From a checkpoint of a small mixture-of-experts model trained on Wikipedia.
Size: 13 layers, width 256, vocabulary 4582, 41.8M parameters.
Below are experts of layer 10 (counted from 0) of a mixture-of-experts language model. Rows are named router (the router's row for the expert), gate (a neuron's input weights, with its number), up (a neuron's input weights, with its number) and show model dimensions 0-255. Each number is 500 + 40 x the weight over its row's rms, rounded and kept within 0 to 999. Numbers have three digits each.
After each expert's rows: "mostly gets" lists some tokens that are sent to it at least half of the time; "comes after" lists some tokens at least twice as common just before its tokens as in all text. This comes from a sample of Wikipedia text that the model never trained on. Tokens count by the router's weight.

# expert 0
router:489480466546503519538488479515465491530454494471555441518533501469503476493463548552521506506433554514541482525402446546484548527533511433521476510508538457481536502521559523497511506570469512444540482550463494459503485508467546483490476484500450426434544478587499483502566546558465489435514459456577473531537486560445572483434445482570444441467557483523474551451496476526452483442535429500459444508568447527475472576487486461508461478483460466487527455504451524539449417492538436551493499442534512494486545439525488500445492465443487476552589468519519502416505450499480501486578487442455491431424513484516522519548491453494493537514485465490555482429501530552563537506447492569567490555555552467463504497488495517576487551521523433581550423544472512515492541547566522
gate0:491495515522478604498481532465548465451471518532485510558512419458544560584513519494417508578467605413558547458481467502444422487537578479595532458443496468464494532600531492501466502513510506461488514531547573469467516552462520530530462562484480531489518473492512514567498502551468501562528483555493511525487479548565562495451420529547463490506515472458523509437465451510512483509512493494541494540571430532547430520537467466509505570523492480489576504501471492459437542513553496478487466475532549530516501502446441456435463520503394399533554507482473525465539502523558519433565514471495522478531493453495444445495554482502501476517477454458540497482471540510490491527529505506503429517417415505511470505417487444523503440519569515549460475473460459484529534478515526
up0:475551469483506509536468457546489441474515545441509470444485613537495500434490507433540453420539456544443473530473510469565481483442530464483506481484500417476536451431471504569556392493432429547434507417515496493559467480531489442400582502486529471525538485502491528482453478530546506501480557584518523532536491461486451520475533444477545563526510484452495457512501547485518540499484508527533548451447482519459571458480461528521524490425552529479432469573463529500565430486481600506570467477493530456531473467537549506517534418491559576534496478493522506504533508444508498535468573511560474452545530544450515491541484525501497523541542526439467577532496450510478488464495460494494522424513554495424502506549517594521552536477501509511535512481487476460502467484472477
mostly gets: " K", " Ol", " Z", " Sant", " G", " V"
comes after: ",", "-", ":", " of", "|", " by"

# expert 26
router:530517476592499484500545432503470511474475521499410560551443535490487472556507455432447468436577549456476521544445457467466428488470479506470534422539512532460499522448500481533475444439545542571498430480460477546471475482510442491535492531509499515474488559557505466470454491557508524479453449503512494520498488491518537432472563555506417512427477487519440525487463478487489470558448463491473489472460541431505533561482394560491512461456475518450470462489530520472543482546540469428428534472486511499461575445535522482453544461461497501534524479518543476473444500561473482471464536507549503530473473540484514437541446555511457471442465510462477520599519535508424526410521527456502552482432532491565542503528541559471533472467501541541422488407440529472439494512518557
gate0:526481490432484512511555493433551445525454581488445557455498499531506465459494477510494486490549482497496440499524494505507454503488564473473518493566528478546477525499513502474514367533456518472502445542525438505449492503488492471465484458537540464457472506497517485483552438546552495478618507514420523515536518458502417503557447510546469520544551479438474531482498567529477516498461483522429528544428473480566532463453486535537515504473501445556533449507536505507475471480620387511529495526576522469520531519506518469503587549540534538391499518548495484546508483493549464535517490500488499526414418469521558502436479508506526520525543532441494520571491536532471476506423506466506503494497517525431495519585509547528490609500489426464506525445544485624496542468508503
up0:537478415583461566520549531515567474474441492519521468451578447503494557502468484467513455499450486507513568449512404488485490502526531429563500492513539506559463446505456480532581432530413458566455469438472541430494586540480509437530517540600537555511492431462462577558489466473535492517486479493545572516467356483532487484545512490577480492542524555517540506525493556507495489506543496452495496453479504503549496487519483455515447564509521433514516511434547528532422486548496508530495564472479515502525557452515471508503504552459473530505547453495529483497440491494525532516516494391552499496512481403556501512511491458430524502470492532497498498528528527486434422518489531468450567449459470485488480446507523492492523488503574480547510568481515498529450526428483478
mostly gets: " km", "%", "″", " sq", " Bu", " kg"
comes after: "0", "2", " |", "6", "5", "8"

# expert 41
router:529472448456515552528496546506415486515524471486483412528480520409556497537524545570448541508502516504534504556542584569490520559571444523469564527481475534493503484523585497497458550553490537518507529496505516524503424489545501537486478484551499460519413426530528474524513569427491478574572455516460533598481485571550503499481488484572512527541515494535478604439424464556471481494477497453466443496393504498536465514538586548501533565541454488496454504478485517556477536504480479563456556545482462453488485462483571494524521582501470404434519495482518499450517494557501483513515473488465469518504438487462465572517484534483539449476526447492434449498480538520542481535460481463525503483510506492497470521431438565445443553511486438469475488436546490512550508477493518
gate1:512505521522575519441471531572504492482462469523531489584488510506477449591505444497471494429507421482556514542504515512494470513501432469525469497517525485511552455511499522442481525503492456482504470490472418481449509508537425540481578469469519489548471503481484544468509544521496540551560477447572420566531454477533447522490478510453486536407463522527415483531536494562501514505514588514480472523538534507523536407542483508516489550560479499495482503529541516476563554491584501517491514423529565446543550535554483529397488608479498510483510564482574523438504535489497436469458439448518529539496489507532486521528449630436541501425484434530511497480545464487475496519558481508473525485485526507486528507515519522588444527531495559485456445438417451479487510501561556
up1:444536530491508461492615442446455540510443476461476431492481504496456498537474564540552509499447497425528449501508412526537521537454538498461499512533476554434453491500534502520449446570472551497547496524480523523473410436530496454553417490575445529456498489484536554524475561514480410471507510512516543506485448471453530458467429497517479499500511487443545569512483504507553533558453456491480569453523454457420472473535451507432496436558546508483520487515510439412579474505459526572486550546488451537508550469503553479520559478549485484560581450542458501495507502466519507475495582460518541501484528589444550537445509454586521519452529519523559486412460472466494491518492463489459494473497474504471519515481501477503483481445482449467527501493575462495536574440499472
mostly gets: "',", " Chris", "=", ");", " Robert", " Mike"
comes after: "\n", ")", "\"", " Born", " Label", " by"

# expert 49
router:430491512487467533553537463472589469517548428514495447501521466526444528494464495444483464563487530457569453575514504480502454476447486557504518435474441462505484506533468460519540448430519441493526446455513528466542526555559447534476457531543520511549438535481562475507420516439513554530531432431413544600539531584500504437452525546450497573413507458510447514540420482549462487527463507482536498462542505529455496486510519561501574549571499488511466503521501460500525541528465418546509496490539473488462514554455425558490474499489579538422479469571539556491501516515487420559505519491529550548497496501489485498452529520558511473481518437434517449464500512464539574469466447523549481464470453533515458425504478527465537493526531555505465517478513528522480531519483559
gate0:449494513536500515532436515483407489488428522487529455473490471485504541497513452487534551506569486551467424504511468569515455441484521507519501452503458411517498486471458549469518515496477536528509519446400483541479497534493552485553459495462428519484593545452549385485520565537494526472476551469568475513500500571465485556514474551622550514501501543572468506526478412468499479530482508484436469498475537574428489539527452467488494526475550453466498503454441582492536456460553550437435482494503530494580538489541468520421534511497458495514458513509499560484510468507444536518472450509530524444495499483488496535502432539529515584592542473481467533421487512540535527481460479478459453520419557475417472500478529479468524449487523515554528429487473491559507497536515429
up0:519496461508467448487560475436492516514525500495368494449489479468517527488553530547535488465513489475447437519465482514507511539612589462479467482435525546488472519508508510499548509535511472504510472512479482523390571530454414474535449436497501470484526499495440471552501564477478524485434512525496535482495536585476548482498504516446510519546460400512585436535515415435486508523473488548518535499474496504537552519507537411479547416528536477489484458607552525544480501525462499461556505498445482464498524436451464539537525574471477479510598532503527444455450563514420530547467446498500564499517510492458514462459530451487504433481516521520390508547507533504508410441448523484504486532479559528520488502535460509552530526498485531521424495513506484530442493575481523
mostly gets: "),", ",", "\",", ".,", ",\"", " Genus"
comes after: "2", " ", "0", "–", "ia", " County"

# expert 25
router:511449474441430486514488526468517532466515466528464497471445469501560492585465507570498468428548518419511444436452501540508540517428450554492465468442513487507606549526486541604508465493466549479439510486431450489391507520474519554494463538513447472445487531527511495459450533467537506409478465478456481542537499534547478482438485486518468509453530578501508464498444531472434542472466572455534557513505488473493499526497543473438562500417457489526549503480576467462551460509464589534509520501513460521492452558493541498528525438604469532566487550524509501477501480456451531530470495476537465516550575486475525476562567532497473513500514516452575488446486443476481513469471481480498454459513435603509511489541522494491501515456535507402469553477442544516530476539468521
gate0:515434495501483506469401534542491529438443555440499469528529397527520471585411447530519500541511502464531501471502519459536501512422467495482396542494470535416500446577490491581487452488469447562480494465461492487456484461530492541470495513499536502528495415447413579514560525476489507467561495478529546482573466502498492477541510509488487488510505498419514485588464535503552480512562533516547522559541466536538583445583522475478474507436481527495495458547517560523504513478505518431541501535480461513494541525561535411448473491558494518521546574580472531496483496520481559531458481496451442528499492550501507522504580556510510531430444491491462566465527511505522504460436520535456447424547454484499486547449494469501561556542433553515494467495488522494474431507464533
up0:535450478491476508495522491473511562517457503498544490594499557521464549527491515494472473462482458502509449598444454530505435511466491520484457511518521490541463471465589493432583559510529468519535444507520515459531500556523485549465504477569446476449566406538499537537501438487456526484467597493551506552419484538528506497499519481499492524473502509531526499510513451529429414500467474472566508561556509483588463522538487436437468558577445571531486554452424499462525523463565549500465529387558480466482540569490487549455460486414520429521524512444531476477465538476514458510584531505523463467395519431487543458511477466468530496529479522540520531497414512556499499459537442520502471522500469479479541464522492492513498438511484463568433491493551495512510551472517458
mostly gets: " art", " design", " stud", " qual", " trad", " stat"
comes after: "\n", ".", ")", "==", " ==", "==="

# expert 30
router:494512463421514539525541488538503454435472503545526522563500486547537472522528573556501508484551504498492495503544481536440552517428557536444437501528482509508504578462456435526545523466553503456528481525476522491510594476552448491493435516420512585590525446533538450421493484427460438466481483532480517491485479517547498524418549468421488571477434457437483521510487512448453546476505564502532554476495533459442470473560461496451502533554518553511508465542554537452531467524562471509454504477527493534488470497524557473454427544562570517564449543545452473514422482480537496551438518465420444509482549505491483494512451500513495561473474477467530533556470485513487467483547567470448487531456545561498459582510514455486446453432485585507500461459482450487502502485444528
gate0:501494508492488465473549592531556504511533529528533556503493584536481445427495468541563465530508470471518474533498564472497471492475465495491509465481436467548452551471443490478491518562462465535397471463445484478527560519516481512516485460451453522494466511530424450466478468514489521492532507522515487450506503492530518500505484505442510497457525558463530552471501589388521542434475537491502482496525482470540433574471472507496487472463553500608549476491509491537508501593392582528486465567521423463462544563443489483482448549463513461498381467540469478494509442531487448439488468590532524509445563527474519435462489505404459468529464492529559515483498493452552517531444447602471478487456538484512488498520507524508448537524549461467504474462476493468484424525572473
up0:488531552512607480441532427508512491576476564539516502475459509468432486425556453506484455515486437557535524490453514471527549476500475512475482465446552492514432572468506560437517523554500556517458404533478547464470484519519438505503513502542533448452494535526496468521568526430470512533529478579517488527523521533489448512438511473459531580530535516466484560503467499473444440443524514537506525507477514535487511528512512478456455526492580449520443554487486491522452466516540509454599492502554490435463551532558428491499478487501518485507469475480550463530547506481574539538587529519587443526529444485465484508461439473456575507565506524450530471488529564542540508538473475619544492520488526541584513551542443546555407553523495479447467501462534520481535515526523486
mostly gets: " Cup", " Film", " Award", " Awards", " List", " Record"
comes after: "\n", " |", ".", "==", "===", " ==="

# expert 21
router:449547500473444542504553429479469581436537521547467559456406452485450498530468434518502487523510472494427493514503492547473454449454521505467410435527473480534545487520501438575522503449452512579476509512532482466513546522432532483444505521480465471446519547488491548473607490524558534494501519459458561437478518424526540491511452495468528504530470466516471529553479515516536462462456453423542455444423523561535536563490480472436473546409473479561548502455481540480531491480513495503529497610556500563529445559526477508528464525496513543481488546607484515477517459423437488522458492555521463517472469486509544473624514501546506489527508466491530490485487450518531461562508426535552527486512485468466535428515518429467555476490510525483484491499505535560496477446532452
gate1:528490530524486487458472546456509501594484509488484509457474518488508555472469513448535420440514521496485555497523554502481418458492503493456495494486477468474545510488524596466459520529504567465438547502472510449496557466495469493522482456555504522588494501450460533483521515471495555509462439479475546516445466459514469470496506512540444516540483542461468429476519456510467422502502548475466541530487437539521520462474416554457490456537455502505463406485419467497477510469452505482586462464603476556530487493436482547477516518494507482557490528463506417462513447588472556492541487506511410466416595436566481589527506603540395487501490555535498411504515510484528550582507484459465480529509414481510462518489579498511553498470489499469484506522535498484512491444531440
up1:525523466496509554514515487531533490488482478502485514518514533494507470504513416511473545493496533473525485456549427528501557497562481463546484569526599516499492498469514451479497519523514415454577472474509492564496396551504529486545510449463531540408492541541500499500521475474502447479482486487512424497523450510550576495474497540508437488486509538561576515527481494508474473444504449542494453468512592507464511484531503528566559443464492503512497538529536518512528435474536468479481526464444506513510393423597501457494475503532437509503494486518511571532446573474558448450569543505482635567553451535493501466444509379558585497471510410509495587493500469517458468395523544531503520485518557505501508478463469484557451491499503517503485540529466509492478571474443543
mostly gets: " respons", " access", "clus", "echan", " Mas", " Ta"
comes after: " |", ".", "|", " f", ";", "m"

# expert 54
router:503518478425498519438481516523558556526532463484482482532483446503521433514551529536460494488526504440551460536460564530546519543483462533572485565558550487487532501441512468556487455493517528518491513462525464534541477519498526465550544547515445469470481510531471473577466504447502429532521507556469518590546570530498460496519460541460512561526463563425490511546398414455518483484566467517459462515443477445511559529476453488540523537511501566494505531597487495517559525555502545526454475514567565503591423487554560504580503492535503542486509519470536442499524583421521494548587479463461533560537530498519475558546425480488467487483508485474475483548494513512510475454536544544508503523532522545521534491578439478468471528486464536446554550566500430491429519457431537
gate1:524519467538541446519442519477534486451493522482511586457556475479495493540489500455518513444523533554515444485476492525472469462510530475502538506419571560502533564547513427470515491508533507518548539518537473464477445467492488598535526549507528455480500561448549508511512483387502461488481494470501491537521481504496589439560481481476504548518475554487410475402532478526502530484497540529491578618532532565445497543513485444516473509543428452467476550444418578509485498489482448469506435542503534475504544563518525469527523504524530473469476454522473446584506444462491468449517501509485494496476588484495565556446559508616478531463479501539570481449492508531494471490506414531445493476476461539521584526519531456496579565485567501511513557436477524461523512536464519
up1:490542542509497539458460546479521514535423540543536525500487493524477506564499554573512452446484508434480452460509534543446514413528479494560480468559480519571478464455492480521504456520512465463496468438529462512421492551512536480517523461500380517491450497501494508484510531561475527452529463553541488465465481449494400470409403464490439487464496485467542518514412549550532484470480489523507476457556540486569522518466525581527531539487550560526496563502495447498495452468486490451505553463547487482483452526520521516470468513542432540538528509511521495458479517480450490494470435505574454471533423509555490404433502472403502517484523435534494483534564441448507489455537461502532457572451503501477441473455405565509448487512449524465459427507553517597503546514507492
mostly gets: "|", " |", "|---|---|---|", "|---|---|---|---|", "|---|---|---|---|---|", "|---|---|---|---"
comes after: "\n", " |", ")", ".", "%", " —"

# expert 36
router:393474423471435480592460420507473541470516466442489544518486574467475505479433559521542429488466472502515487472400500528475521519550554430484561448525507492457550533520572564474502523523506528536542477484513504445530487490447515417509457525483506543512486494567521503507503526461464449499478427499522478592588443549534462509457528505476468479514573508466468459485508567490479456461521502488516494484540518480470453536452471510535476511425488470496540500441491548496484420420469456457451500456564524484477593464539476460523533450539486494482497522514530513411479482492580463513451506495579507459481510559527556490512533495556537524484464519447476486535492453544533492456458564519537539562562504415520474526528579500474466516540555514556560432495528500436533576527483533
gate0:496459529484526479574514482480432502554493438501450531449498479501504470520495537541533495404533528468434524571470476541595478563473452428493534537525479489467538500450463459496515473532474518494399448512542509551543560489523488558479501477472502482492521456436546549480445453479507512518544489534432528502523428487460503457485373477520556500525493465450441482447460543491513493509460483582509500410480477444538527450504572447478508498511463529501494615523479540518518541514479545574475505472482455546494508459599500473548531513510482517444568451487507467507480529468501385491502409468524492503538492469475456488558500424487509486501496455558465501515548427466479453490457509505561528464514483525524557522487444497515571532481530489456423569458572552578527555501544481
up0:505506558508452474489539521518445448496508479515550513524495561532427552453512494488521543502498507463484513494478564509459501557482511510498546445502536519559450476499498447553437556471554410483541471549426492492506535535505527463478456552581439512457501425556543501526473542475453613512508486449506444562580487525556514467510529499468531515449461540467507436543452482455475458470573523470499536565432479491469440505480439482503533505555441581510532440472599512490423437481494505540485552550505448482587503559531470516506600472563488474521563511475452503566532495536542543516469566584512448470570513529558481475464485550471466524523531533541492544523508536556468464429522513500479428437517520534504498480482573507578491543515517524507544435534522519507503458477543536
mostly gets: " Z", " Cl", " cl", " B", " Sc", " Bo"
comes after: " the", " (", " of", ",", " in", "-"

# expert 4
router:484607515467552553454516470558495464508539472487500554480551442593478541503507427538478497433554511560438584534481483474427497561481477461499458532510512530512499486551432480455538461454526475533481480437460491547489530502503444447592526502473467519491570525516501497498494441446547533517464510429485473511445537538510493531548537477476527550608487491441453524480541502537423542525488471550440448472512559408511434454474498592593458517468459488463433429524532567539506530490508470585501547457507462529523562586465413513495497550491517539490520521455561457523459545482535486533504532517483469545505525473506443550549521465435442521496481504483515521509506478436540462514487515538441483542462523513532508495521489471471484571498460515567422499516518512437543464511452494
gate0:443496472563470556491559503467504475524497493541498495517487495580498548568521439532536544510439470532529458507471517515536493455468419459552538504436495440431558471480439545442517521513580512440547532458497458522493412488444524579519516522391486490495450567522531472509476539511492481557458566487555425469512550484510476526524398468536504503467489522534442517544506505493456554515435504493529504487480469532524497532501460491563378467504512508479554527516474516542598584495570427437481498479518495491527480522547459514541562524483560543462500461545525500496492447549572467504470531469501482427432497429466528450541485490493473537467478560531508551535485452440487500448548450559455484511564548464476510537560508472462479444481591421510503533478498498474487554481538498
up0:532477580483507468534559494462501503447452481485477502471537555531527482450423567547474476438487522462464532514492443521446502549485455550493545488539540554603518495542502442492507499524476528547477547531588508534564522562607510535512453536501561490532506539533546434531482559532587531470503451509495528540498509498460528418513487479517513538503569499504522463477504540448504516442592491586478480452430484420510479466500503527432526515532481512542558508430487433417443491487512521505502598541415479497477532454417529469524488464549455487443582546479519557521554464513480450463473449508535488526521432495511459467471437468490472420496543449520462478475554493433480501550488438492496555512496446484502518490455529532528540501535526452485545556569504514484489564434464501
mostly gets: " Candidate", " league", " Player", " w", " third", "½"
comes after: "1", "–", "2", "0", " in", " of"

# expert 31
router:494489476569503457523488514450556495424506513480437454477407576472409488505461440458505449486457533466484472504514568477470490473492498573454504538540434558485476463419489499466530516475508539556523434452445454487509472507435524474569487463462499485443511543523461543476522506478512477517451532432509518638465431466477493451542472526489505549583576538450503481458530519479474467483483495412530511544396496474583549500584453537556527512532436505549548451485569491417502542437545484443453495508465508461457479443509460474500506439417511504497466474492566474551456463511564455516510565441555489500529513554521440448448505500509495515487528484499472498516496450487520505465434500474454449540485465462493478468448520502587501444491483504541482479455544485539482511444480489
gate0:529546467481474473485451515497529499472525523479528555531475549436480500549480473424451533506456540490460545577475509571524551529477503435540502434538590491480490549453524514440538513491474418537497510438427537490524489546514471468545550592522504524467457532520492555480533438529511503457440466443502479551495499518526492524526428550481514589557448516448477456453474466549473515499561448560429511516474471488547498517507519512497535497482446491538516438537551540521485486503465532553548501519471522578562460445432497542480559481502508441490438496475529520517450514646492545516575492509518456534586414511520397494408525503496534496477482570546555483490471533518483495436427471536499537507523490514548507521500495572482505494557517472460457544558506443502495497576435514
up0:456516475548453486519505495559477450520464513443502508500493535524542508412571485571537512554500551486574465472560507475537435485501493547531450506519430415550545529501525496527494480492536518479505488547522497524492563376535493552514497452478446482527502401512484552549469545490473518473539477511563483477551514500499523474550532456517496481453572471470514510522518478464525470522448565489576404529521541496474580432570542463532532497495537517464495511497411470480448541436585499512433422477543487490477514576525563519489488491477469573485513492511431525534514521420471493438434477446517508492546563492432577477549481472480494537530461436483491472528563526517503465492473476478506499526523548435489488527506491409561465507411461482493560433425478573453500484469553515
mostly gets: " ft", " km", " mi", " sq", "″", " mm"
comes after: "0", "5", ".", "3", "7", "6"

# expert 63
router:494526518492489464526479547521551489446477464434482424535579542506451503458546480461436508509429603571459490520470541494439425474526551472514410448510469511480539520447514480486489494482484467541504452502501552566484548462539479470540540501456530448481510559519515572477469524499471581594457524478434523592491497562544541474511491497434457514508505488463547496486508511475497542457508440486531439486453494501427532476543496432498515525526486523485508467474471465483425511501474437541513502496532477433622527453473533507474540481496462496451468474562511463538594530508492531503506485499525481568527474467532442480512456461485406549498463520568587474489529502527521395531476479510583543439557459527520489435511593411504511535456494552539494470499529509452523532496450461
gate0:536568450503508522474470417534535462532448537449508475565500525526584512498452542518624441566483480528559580531501520540470553506522529461477529505488465499455429529519519542517480505528513454503466536464474428478502523518495524505446483474464501486541579472468483526446535518410512480477500492462503399523521512485563495499468531523479490476567543470467540489462461523537560504472514509497474523534456535449465542528503462461502477459471535510462448457499449522565493431571516523503446533461527533474516438503487484455417516471434529515508452450514463542475475585485514503499576537420567505496428457451514559483576466469510585485510446438411521429542586546540529463574549563490488510536516492468514434504502475585463501515478453552589544472511506508483528468507452492
up0:429414512512471455523494558492467495437477497533470534417495459460439515503524492471398562474533468490452415491481509479611449529514468548520440512499526460538566460471506525463558488481522547528474487565496497492468478502498524488515478512528562497498444503564470438501466480581498519494457514501533585461509504478419484501537514466512495541446444533560466512510515445444448473498487496538542500492492496557552465486502468567493533536498481493536548502495551459458554518465464487519554492550480518533502614507521546553561466553555426460515518516441538455496515472523516482497496486558444522537501537541479458527449542517479480492465556548555480555471409402493432553446440403526505472511501510495472622462492538472545477509534553475453413502476511517560438561464504490
mostly gets: "1", "9", "3", "2"
comes after: " ", "9", "0", "1", "–", " ("

# expert 5
router:485497507503499510501521531518468546528518507480492409466494541453585445524484500530482471499453465452460474474494534519529464559500566494530571506485506472505542559536498401505510496521510542453577527532521502451476511539605561461476482522524497452510593397481487518522485489560560522575495486526578499454453545496540486530438529441519527542420562567469499566508499454507538570499472533479493478515440533479447540531551496538470443510558413562533507595484477522468496549539492516580570455543505490446438549494486518478553517453489490462476548419499404466466489476500454493525509453483445477418491478481569528541440477517544507427481470449479485462457480574497518475544516434485597454526514531473522516542463482539518510433503494501507530567485579540506519509510493468
gate0:498463485579481440476475446501511521548506560453494536502475454534572550481512489485451494498408504516504546474531455434433498511518537531575537507456402504490506485491553556473518431499530528504456514447442516570468486491503497541397540512514448538501539413505509462490560462448560567504471502521507473493488492481464563440390531477515537491512560501485487441451452494471530511460459523503566524503528522474538548543579493480436477476511476492543484458462431499472479503554529478477441529514502478575420450518487504485452475496511514486472472509506495555474549487479498460483443515435589494497493453517539587537488531456558497501491446519461456485500590490485584476450522534381508450534576497452431532454485497508481555521439461547559505549534457434448558455474516493
up0:405471544525467458445517532514440475542559530490503498518516448541559474487461519426471429549521470467551568487595490487577515530533495511480471527507415525429569561552515482522454472439521444492466454568474415505529482554524463470483437520568480557527503598466497461456479544530479434546534509487489532514495494533486500524470461461544537439439517500542542465505475466488544519567508450520520511452494549474546561545495532472528482539533527456527504493486463487492463555501478483501527464499533493455510467437498444521499452565416522439440505575555491526556608493502572445444476524500586529501534537508553586512520540516489452449511471532507378468481520465476557507455510528508529557437466499485481464475509470447522523563490543490571491467482528521488479505520552459
mostly gets: " Bob", " Jim", " Chris", " Tom", " Matt", " Mr"
comes after: "\n", " D", " R", " G", " J", " B"

# expert 10
router:509456510427448433552549518549503546406496595504463468515491411537493536393473488440502473480483527558467510565470491437562502544492439509572454428452475474456544505478466467496541543514483544565438460529448480560522543481502564513549522449508528427501509569499430467557526519565487469515459496476515540588561550465406476499495514591484443497521469439456444554456505512525507529517504540524444478500438518432522468560554465509478451528506524419473522504475512468532497511499488523459427447485530577525482507483511487475533451458502518503441492494480511452484432457512564506447548462583474514467503536475502527483548530437453443476462535567443493544476547509509519507533542511518535482534513464491514489474512520469479544446564541536567571460517522495550470533508474523
gate1:555490498460592548509527511517386519497448485499520505551550550478438491482522493529535500501480429553540550536526547489445574444522462462482529479423485519503506475461501505490511541496485532494428535544447510513533552507470579492470492452434560488506498479452514478462567545450520460542550457448451453519500500472511460479498443450538533423502458476498517495479456534484554508478469419591458529484479510475443450499474551459484475493518535489497593505478469557495566499443538529441511443533528546501495508525492561503466510423487493534525524475542513510497529546482598496441542511495421499414421479582469531502534517470471501491438476549549577542465538495381431538519487510576519412560540486423444470538522490513445515556467509469516469493493507476529531444548517516
up1:438479527482454392479532519532511522522469468504484535487435435467509558484504549479467454467498574608486500418524537523427473422507511460522492517465512480470490503492535521525428511466582541572564493529539582579453445533468473465489435522534496495521534512552573491512506517488533527581497477513499509512533501592547504500463536525442493478486536477482487537521495445565547474581510524523527496489483478550555507622538495517486463525470482526483526464497519539508460459476496462457468473440462454525529551541515495523464554494489527583497509488475514523528465514545553474566475425460476527495569528417534479485464569487549509513445510491449512479554521479452428505489525482493481506436516423523495492558473508469490557470591418533590477435496458528465439554408501479
mostly gets: " ", " ab", " (", " par", " −", "Ch"
comes after: " |", "|", ";", ":", " in", " /"

# expert 27
router:450467538498429472459446526454527534543453528447477457554552539545466559519407557476477578502545500472518436569494488487492464539485514511461490548453466422470533453590486440491478509486496521433449487498518538508526539556553422532441483506473450458448497517515512454487492547513498508514553474488528425553533529495467528528481444528479535536489492537457502613506461455583515540485524497501484451531521487470423479512509522513577429571463440486512511503475442558461492531477515562521533502475474503498539555549571476476469489453496463424399564498517516530492515421447591504435532498494526446417496454537434511510484502527442510473554577468467447473491502518520482539470451430561445427505532543478481475525468434486508532459570499451542529471510551478478515505481533528
gate0:522482414550512573481553520539444457519497473499508552522467470549503487466499487496505532531505484539491479513429563555440397480443490478452502560510527490450496509575529448475377575496480490496472550474510501559509491534538515556493538498455532571486558509490475464507511510474497478554497524618508499488448514485500469551561477546468535512527408454563541474456533368524549418494478537456543480472504457472492440489476424506564514580537447461475470564517490471533496466529495431488470435514574460478505535515427532489497455551469494529426509496531516475462451464462475463432466477450476514512483513483462528553417517523521525510485495473519515527502364586438545478508464486529471471523508456457525497480510439536484473535469492554451487537500532495529553466474534500
up0:512510416591556494501530527527444554483537477456544517509525510547548506482506484363488494516534480474580493451486499515448493442580506550521530514543478484567544451543499498480481508491489434520442465462478514452437496567472505465521529426466502470502503461573510425515545500556508535484543489558416483462491500459472564525488491502475444529505508528476561446462539414454584509445559571476546542542474544468427471556565555492521496508457415495578522502519453451510470568548534526506476507483564482442551545596543469495466514579523488558495483456444506477467503460505523474585461492484575521456561547509529528565499524500512489487483493524561504464454500425508509518464439495568519476524542436462514530462461451498517537474473466526534471492488504513551501480499572537
mostly gets: "r", " Kr", " Mr", " profess", " Br", "br"
comes after: ",", "-", "|", " =", " was", " is"

# expert 60
router:421448465534568494502418549475479486497560543482461499439570497476430472508423483479539534435512490444546442539367573517590484580461521525553441495522526435488485516478489552444520480559498486522560531474517425500483523521535500480462517521509530500521522468463493489504445491524507464549432494543519505572447488523479529497507436570498513526512500500521594472515521458509553481511405485484533497450574455502601463507493509534473526497453516441540474491546466448510530576440522492514502502474524484523457474438476414518478544602428414457530470427498505513503529525457547535476565532474540566425467478480485489505433499464466540538503518571489452477531485464460494475492518486463418498549501557543462513519461538488490480527482511481484508452441545502505550445502481555
gate0:401493520456480551536548581461459512448493542466480504452479516523540534462536518540525494614482555460512520468511535489533577535444545516507559468535471457580516486479511420490492582519458423493536523560521496515535559487488435505521464580463558523516511460557522549448518543558500469504536457511483466499542510563525554483515473451538494499519474439513541581529523472531482462509535531435561502477481499500536482510420534498485433520463621519507471561531503578524516471499458430557557502537523477474533554500487471411493527550479484514430554553551496502503503496540602506513440479457509515488543545478505539575466534463509517474556496498500513545514567533512560503477549433512509547468534532479480548533513515501510367473471469490501537519456517445561559516536505441
up0:566494454513530501515518481599515486520495462507508476502583523543494589474436459535515519504514518490442541560561488629420473542546484499465510460475427539428437545474545472483555451553564552563495500447578518535537478485482585515408556389519407426497457548506476497546495484557487493543515503544554567481479498563534500504515514537518509481482488563503500493453499546472521486478537515532510526469545395503464631469526546480527519431489480498526466517549500548488490510513468502469464558515485398476484492491465522489441459524518523521473553476539442544455470460537461504525538480483526516491507423499486477531566455474547559484470456474539471472499468480537482494515471529446556493524539519498531476523524551538515577538496518498518529454455503499500440428498565524
mostly gets: " its", " this", " the", "The", " their", " these"
comes after: " of", " to", " in", " with", "'", " on"